Experts of a small language model.
Size: width 128, vocabulary 2048, 16.8M parameters.
Experts: 160 experts in each of 8 layers, 32 SwiGLU neurons an expert, 6 picks a token.
Training: 829M tokens, 6325 steps.
Below are experts of layer 4 (counted from 0) of a mixture-of-experts language model. Rows are named router (the router's row for the expert) and show model dimensions 0-127. Each number is 128 + 32 x the weight over its row's rms, rounded and kept within 0 to 255.
After each expert's rows: "comes before" lists some tokens at least twice as common just after its tokens as in all text. This comes from a sample of Wikipedia text that the model never trained on. Tokens count by the router's weight.

# expert 119
router [116 134 155 169 124 128 155 164 160  88 167 105  91  91 136 173  95 131 104 124 167 170 135 141  72 161 117  71 127 171  95 137 149 123 113 123 128 132 130 119  85 184 140 212  99  88 108 165 113 130 106 119 123 177 103 169  99 114 182 140 186 100 143 141 101 159 105 173 102 120 160  93 147 141 105  85 102  87 190 125 133 129 120  70 136 155 145  61 127 157 192  94 115 144 142 187 129  93 188 188 112 171  87  77 159 113 185 137 131 156 134 179 110 144 115 129 133 121 164 176 187 111 111 178 107 126 119 126]
comes before: " ", " first", " f", " United", " re", " same"

# expert 50
router [ 94  86 138  91 166 109 157 108 148 179 156 106 106 143  77 139 109 152 121  99 144 193 129 118 108  93  78  89 184 158 187 132  82 103 134 116  95  86  68  83  74 186 185 167 110 112 148 153 103  99  79 164 187  65  83 154 138 115 146 127 182 175 178 109 105 129 146 129 132 108 167 152 135 160 169 185  78  97 106 136  86  93 188 169 120 164 127 128  73 115 165 120 104  92 124 128 127 143 172  81 130 114 126 150 135 110 146 124 142 154 178 163 107  98 111 112 131 164 122 122  98 117 121  91  79 139 121 133]
comes before: "ed", "s", "ing", "er", "iv", "ure"

# expert 29
router [109 124 124 153 111 147 147  79 106 101  71 130 131 124 170 151 151  71  96 181 140  87 120 135  74 157 101 185 152 117 160 124 115 175 160 143 118 119 177 130  97 155 126  88 102 138 133 163 115  94  97 208  99 121 159 150 121 167  94 122 151  98  73 135 106  68  96 145 159  96 139 183 113  80  94 149 149  81 132 153 165 127  96 120 149 107 196 168 183 109 130 141  78 107 111  96 165 130 135 122 151 125 105 138 160 126  80 141 145 128 180 153 163 157 139  54 173 161 134 140 129  61 147  68 137 193 117  82]
comes before: ")", "\n", " |", ",", "°", "."

# expert 140
router [ 99  83 142 173 102 153 133  97 125 170 129 204  82 166 126 129 141 141 149 157 132 148 105 186 106 124 169  78 136  63  94 126 144 124 151 116 130 139 143 134  66 124 126  97 104 151 132 205 173 218 107  90  65 175  81 156 162 130  78 138 112 124 163 103 132 125 106 126  63  89 185 108 121 170 122 164  90 138 183 132 139  76 114  87 166  70 158 165 123 132 116 100  92  91 143 132 128 165 170 131  87 192 110 105 133 104 147  93  78 113 126 174 167 116 147  88 119 139 120 103 143 131 118 109 109 104 132 116]
comes before: " ", " a", " been", " also", " re", " not"

# expert 113
router [161 168 110 212 169 150 124 131 116 136 114 115 152  86 134 173 128 113 202 139 153 173 115  84 117 104 104 108 108 177 170 118 114 101 162 130 120 127 151 111 158 131 147 130 153 113  74 107  96 176 153 154 152  96 190 166 151 178 151  82 122 165  86 121 103 149  89 149 122 153  81 120 164 160 149  79 149 115  75 142 122 129 147 118 182  89 121 183 142 121 146 143 149 184 105  93 141 132 123 143  67  89 122 143  96 208 150 174  98 163  88  87 130 128 134 180  94  67  94 157 156 161 160 146 111  64 148 123]
comes before: ",", "ing", "er", " (", "ed", "y"

# expert 6
router [150 128 142  80 150 206  74 135  55 151  90 154 130  82 115 121 183 134 192 130 155 142 122 134 133 161 122 109 140 132 109  80 180 124  91 160 170 135 113 105 115  93 178  94 178 107 127 128  71  93  96 112  92 201 124 118 111 134 145 111 121 177  45 133 149  86 118 117 153 147 121 107 111 138 160 122 107 141 190  94 154 144  98 141 123  80 118 145  62 115 104 169 138 113 146 128 106 133 174 205  73 115  96  83 108  91 117  85 148 145 176 119 145 139 148 138 179 137 126 129 122 172 170  85  88 102 151  99]
comes before: "\n", " and", " The", " the", " which", " he"

# expert 20
router [149 124 129 156  95 137 147  96 132 105 119  90  79 138  75 182 120  96 119  88 122 134 151 162 101 153 120 118  85  63 100  82  83 145 157 130  83 117  88  36 141 128 153 137 135 176 122 117  85 171  88 118 173 100 119 151  58 150  79 109 135 151  85 149 143  89 135 154  64 113  87 110 124  70 140 127  93  60 101 188 118 175  87 137 152 136  77 111 141 160 151 136 102 101 131 173  69 160 134 154 151 125 141  93 120  89 102  92  90 172 106 135 119 146 151 147 146 145  98 208 160 147 130 114 115 124 171 152]
comes before: "\n", "==", " ==", " by", ":", " of"

# expert 127
router [108 156 124 173 147  83 109 127  99  80 177 201 112 152 133  93  86 142 117  82 129 152 174 172 168 148 127 187 100 139 107 116 123 192 141 163 122 138  76 138 134 181 145  86 100  73 161  85 136 115 198 165 142 150  84 144  76 143 130 101  93 155 153 157 106  80 137 108 116 117 179 176 151 141 152 201 106 141 111 104 173 171 129 104  92 115 168  96 191 175 172 101 120  94 126 113 156 174 159 145 113 174 113 121 126 120 131 115  90 171 153 145 160  99 101  96 146 164 157 112 168  89  81 126 106  97 109 123]
comes before: " |", " \"", " 19", " S", " list", " A"

# expert 23
router [209 113 153 202 149 125  90 142 147 126  82 114 134  67 151 158 181 101 181 182  74 181 138 202 173 146 170 141 123 138 122 122 138 117 134 161 101 109 149  93 188 120 148  86 186 100 136  94  83 158 101  87 126 156 128 171 102 122 113  88 104 131  98 103 114  75 132 157 181 150 115 136 145  99 120  99 181  92 134  84 126 148 118 105 133  62 102 155 133 102 162 193 104 169 114 167 117  84 110 153  69 135 114  95 166 140  89 111 141 118  74 124 171 131 144 151 171 114 105 123 129 143 152 119 155 103 115  97]
comes before: "\n", " The", " In", " He", " It", " This"

# expert 100
router [161  75  94  97 114 115 146 167 133 222  83 113 139 142 147 104 156 124  81 194 140 149 113 149 165 141 102 194 138 119 139 183 126 118  66  95  69 109 131 106 141 119 150  73 123 122 165 104  99 225 124 103  66 112 134 138  89 110 141 103 110 117 121 131 123 103 147 160 116 186  80  86 129 145 151  89 135  92 113 146 118 153  90 167  99  72 139 147 140 183 104 130  65 168 120 152 134 144 117 134 112 119 155 107 145 165 109 113  99 121 149  65 155  53 150 159 159 141 105  56 133 167 131 146 142 112 114 127]
comes before: "\n", " The", " He", " In", " It", " This"

# expert 105
router [136  67 153 147 149 143 140 130 142 126 190 125 197 151 118 165 102 158 148 116 143 148 120 116 142 123 184 136  72 119 143 145 158 156 160 118 127 116 146  76 115 139  99 116  83 176 150 146 139 139 115 154 138 169 161 144 171 183  79 133  94 117 144 145 192 115 129 184 128 102  73 156 112 154  86 167 160  97 121 117 158 165 148 151 184 158 163 168 160 218 113 178 164 144 117 131 129 131 203 113  66 152 102 148  81  97  87 100 132 109  72 104 112 100 196 120 108 149  82 147 155 118 116 102 184 109 144  90]
comes before: " the", " by", " in", " to", " a", " with"

# expert 126
router [122 155  99 186 167 104 143 142 171 169 108 151 141 115  90 139 120 135 164 148 120 125 190 164  35 106 147  85 131 165 118 121 122 114 157 121 140 139 148 163 184 128 152  69 105  99 127 147  80 146  82 164 154  62 180 111  81 187  97  87 185 130 156 114 111 111 136 125 138 170 149  83 187  91  98 108 101 123  97 141 108 173  57 110  99 135 164 102 105 141 102 150  79 139  93  80 161 164  86 113 118 108 145 150  99 158 118  73 122 165 145 160 112  98 141 107 110 183 121  99 119 122 109  83 167 133 191 124]
comes before: " |", ",", ")", "–", "ic", "–20"

# expert 19
router [ 48 121 191 110 140  69 124 144 161 176 108 120  68 127 184  72 114 124  93  84 157  91 144  73 160 121 132 129 132 110  61 161 192 188 110 118 143  41  99 146 121 135 130 130 168 125 173 119 128 107 119  44 146 130 127 188 115  97  84 164 154 124 148 134 170 126 146 138 145  76 155 121 136 131 139 112 130 114 106 125  68  98 111 105 107 171 133 109 161 159  90 123 108 118 108 168 121 117 129 129 147 145 199  72 170  95 117 190 129  99 109 105  99 120 141 156 130 161 169 112 154 130 112 137 137 113 135 190]
comes before: " |", ".", ",", "00", "%", "–"

# expert 35
router [210 153  92 112 112 150 137 150 134 161 127 134 100  95 129 163  90 193 154 173  91 146 104 127 163  96 197 151 134 115  95 180 131 134 100 121 123 172 208 113 181 125 102 132 115 107  64 143 117 156 174  69 118 151 109  47 159 160 168  98 103 106  72  76 171 180  78 144 179  89 158 145  85 100 160  80 112 141 117 151 125  95 108 126 112 144 129 149 117 136 129 101 152 178  93 176 135 140 142 137  78  68 197 118 146 114 151  99 136 105 134  87 135  98 120 136 103 117 116 165 138 129 133  98 136 128  94 119]
comes before: "ment", "s", " of", "ly", "d", " to"

# expert 61
router [124 114 105 143  91  94 126 103 100  65 158 124 109 123 167 135 139 147 160  62 113  99 173  96 124 184 181 164  77 163  72 139 173 130 143 116  91 127 113  83 162 132 148 141 163 101 101  89 106 104 184  57 146 179 155 130 151 130 149  99  63 104 119 126 112 155 134 154 146 124 168 134 192  73 119 194  75 112 166  68 187 152 184 161 180 154 134 120 152 151 115 109 105 172 110 149 133 134 135 170 179 110 154  66 136  81 111 128 120 119 138 127 146 128 126 144 147 113 113 154 122 143  82 170 125  85 151 181]
comes before: " ", " 1", " C", " S", " A", " V"

# expert 132
router [165 113  72  84 134 188 106 125 167 136 119 149 167 136 118  95 103 188 136 129 114  88 117 173 178 109 166 113  68 120 115 171 115  59  61  77 112 144 153 174 131  68 123 151 134  97 132 138 107  97 129 154 110 129 118  42 150 189 166 123 111 106 118 174 114 164 133 155 176 104 155 151 116 173 166 149 123 130 117 139 183 118 131 147  86 111 139  76 107 111  67 121 110 164 121  82 166 147 130 130 102 131 184 128 118 119 195 114 127 139 145  91 116  68 187 111  88 111 122  66 127 104 118 121  94 165  88 136]
comes before: " the", " 19", " a", "st", " 18", "ten"

# expert 153
router [160  89 190 153 139 110 138  94 124 113 125 134 155  81 106 139 113 166 200 119 123 179 129 175 132 146 179 163 151 152  93 105 117 118 158 106 179 117 111  90 176 148 126 143 146 122  99 164 126 123  89  87 182 188 138 130 172 176 101 132  79  79 149 120 154 153 156 172 137 178 171 129 128  87  74 125 138 147 123 101 153  87 133  84 132 128 105 173 154 144 128 149 124 177 142 183 134 114 196 108  82 129 137 109 112  80 181 123 111 154  78 154  97 104 158 158 152 134  91 197 166 134 190  77 183 108 164 124]
comes before: " of", " in", ",", ".", " and", ":"

# expert 43
router [133 144 146 162 152 127 174 173 144  96 152  98 105 131 157 133  73 156  85 147 162 112 144 119  88 111 175 154 167 122 119 132 190 113 128  88 150 167 155 136 122 106 103 132 121  60  97  95  90 108 135 179 113 130 134 175 143 111 109  78 165 136 109 137 123 190 145  88 179 156 126 186 116 118  85 123 154 108 114  82 147 135 127  92 109 152 112  83  99 170 180 129  80 154 144  82 131 103 178 150 144 188  86  99 142  86 147 193 108 188 142 140  98  99 126 137 147  77  60 118 157 139  78 181  47 107 118 145]
comes before: " ", " first", " 19", " United", " f", " U"

# expert 14
router [108 132 119 181 113 208 142 193 142 182 132  89  80 153  98 145 105 112  80 134 106 110  97 114 103 118 187  79 187  78 103 114 176 103  93 156 124 175 157 106 131 173 122  98 191 123 150  83 112 125 164  94 123 111  89 102 128 119 128 117  99  91 137  89 188 145 129 166 101 136 170 120 179  90 118 159  86 146 184 137 122 107 141 113 126 177 109 108 190 134 128 105  89 154 133 109 144 100 156 148 122 102 165 114 140  73 161 112 122 164 148 150 132 193 163 164  89 188 116 172  88 149 107 164 140 150  72 145]
comes before: " |", " in", " to", ".", " by", " a"

# expert 68
router [137 129 114 176  94 106   2 133  91  66 117 169 112 162 141 106 134  63 115 104 122 158 155 142 126 157 131 137 101 187  99  91 161 146 166 111 138  78 144  81  92 179 148 151  98  88 147 110 146  97 149 140  87 170 140 138 120 188 141 107  98 174 110 102  91 102 158 138 104 151 183 157 179 132  85 181 114  86 144  98 158 175 200 121 128 112 138 116 140 128 115  74 137 162 106 117 166 154 138 140 142 161 142  97 122 112 154 186 107 152 141 161 138 139 131  73 144 144  67 120 179 103 102 114 119  86 115 133]
comes before: " ", "\n", " 1", " S", " \"", " 19"

# expert 93
router [132 142 106 110 160 147 156 147  82 165 180 138 130 157 109 127 131 132 205  99  80 123  53 147 132 134 152 135  93 108 120 144 190  87  83 117  88 181 150 168 111  84 137 160 140 142 150 155 156 181 113 121 109 186 124 100 115 171 108 210 119 131 134  90 109 132  96 111 179 140 119 117 122  80 132 114 129 153 120 100 135 131 184  87 145  91 126 115  97 134 152 196 145 140 182 129 107  80 204 107  95 113 220 117 158  98 205 107  95 121 107 126 120 129 112 127 128 111 127 116 136 115 109 127 112 101 101  41]
comes before: " the", " a", " ", " to", " re", " be"

# expert 67
router [ 68 124 125  63 178 118 173 129 151 145 140 186  95 109 179 132  85 166 137  55  75  96 148 131 148 118 168 119 135 142 148  99 147 102 156 145 109 185 108 171 113 118 162 115 108 127 105 116 178 146  99 174 175 128 173 117 172 141  96 130 118 105 117 128 113  97 127 163 152  57 168 111  73 109 137 167 129 184 106 137 145 128 161 147 102  75 155  88 117  96  66  94 152 142 134  67  75 128 102 129 107 100 104  56 181 162 159 132 152 132 184 111 106 105 131 145 176 109 146 116  72  93 129 138 171 127 128 175]
comes before: "s", " of", "er", " was", " is", "ing"

# expert 42
router [185 107 140 170 133 179 119 102  82 119 178 182 116 136  91  97 136 126 136 157  68 144 134 120 163  99 162 112  56 126  93 143 110  76 141 164 149 147 122 149 136  98 135 123 173 142 140  83  96 138 119  38 131 128 182 167  65 173 111  97 128 134  83 136 197  90 141  98  81 192  90 159 154 139 155 142 113 110 131 149 195 122 111 118  98  56 103 115 115 103 148 153  92 125 156 182 160  96 159 119 136 112 136 127 127 110 143 135 163 146  81  98 169 122 145 135 164 102 115  88 178 107 111 127  57  79 128 138]
comes before: " the", "\n", " |", " a", " The", " be"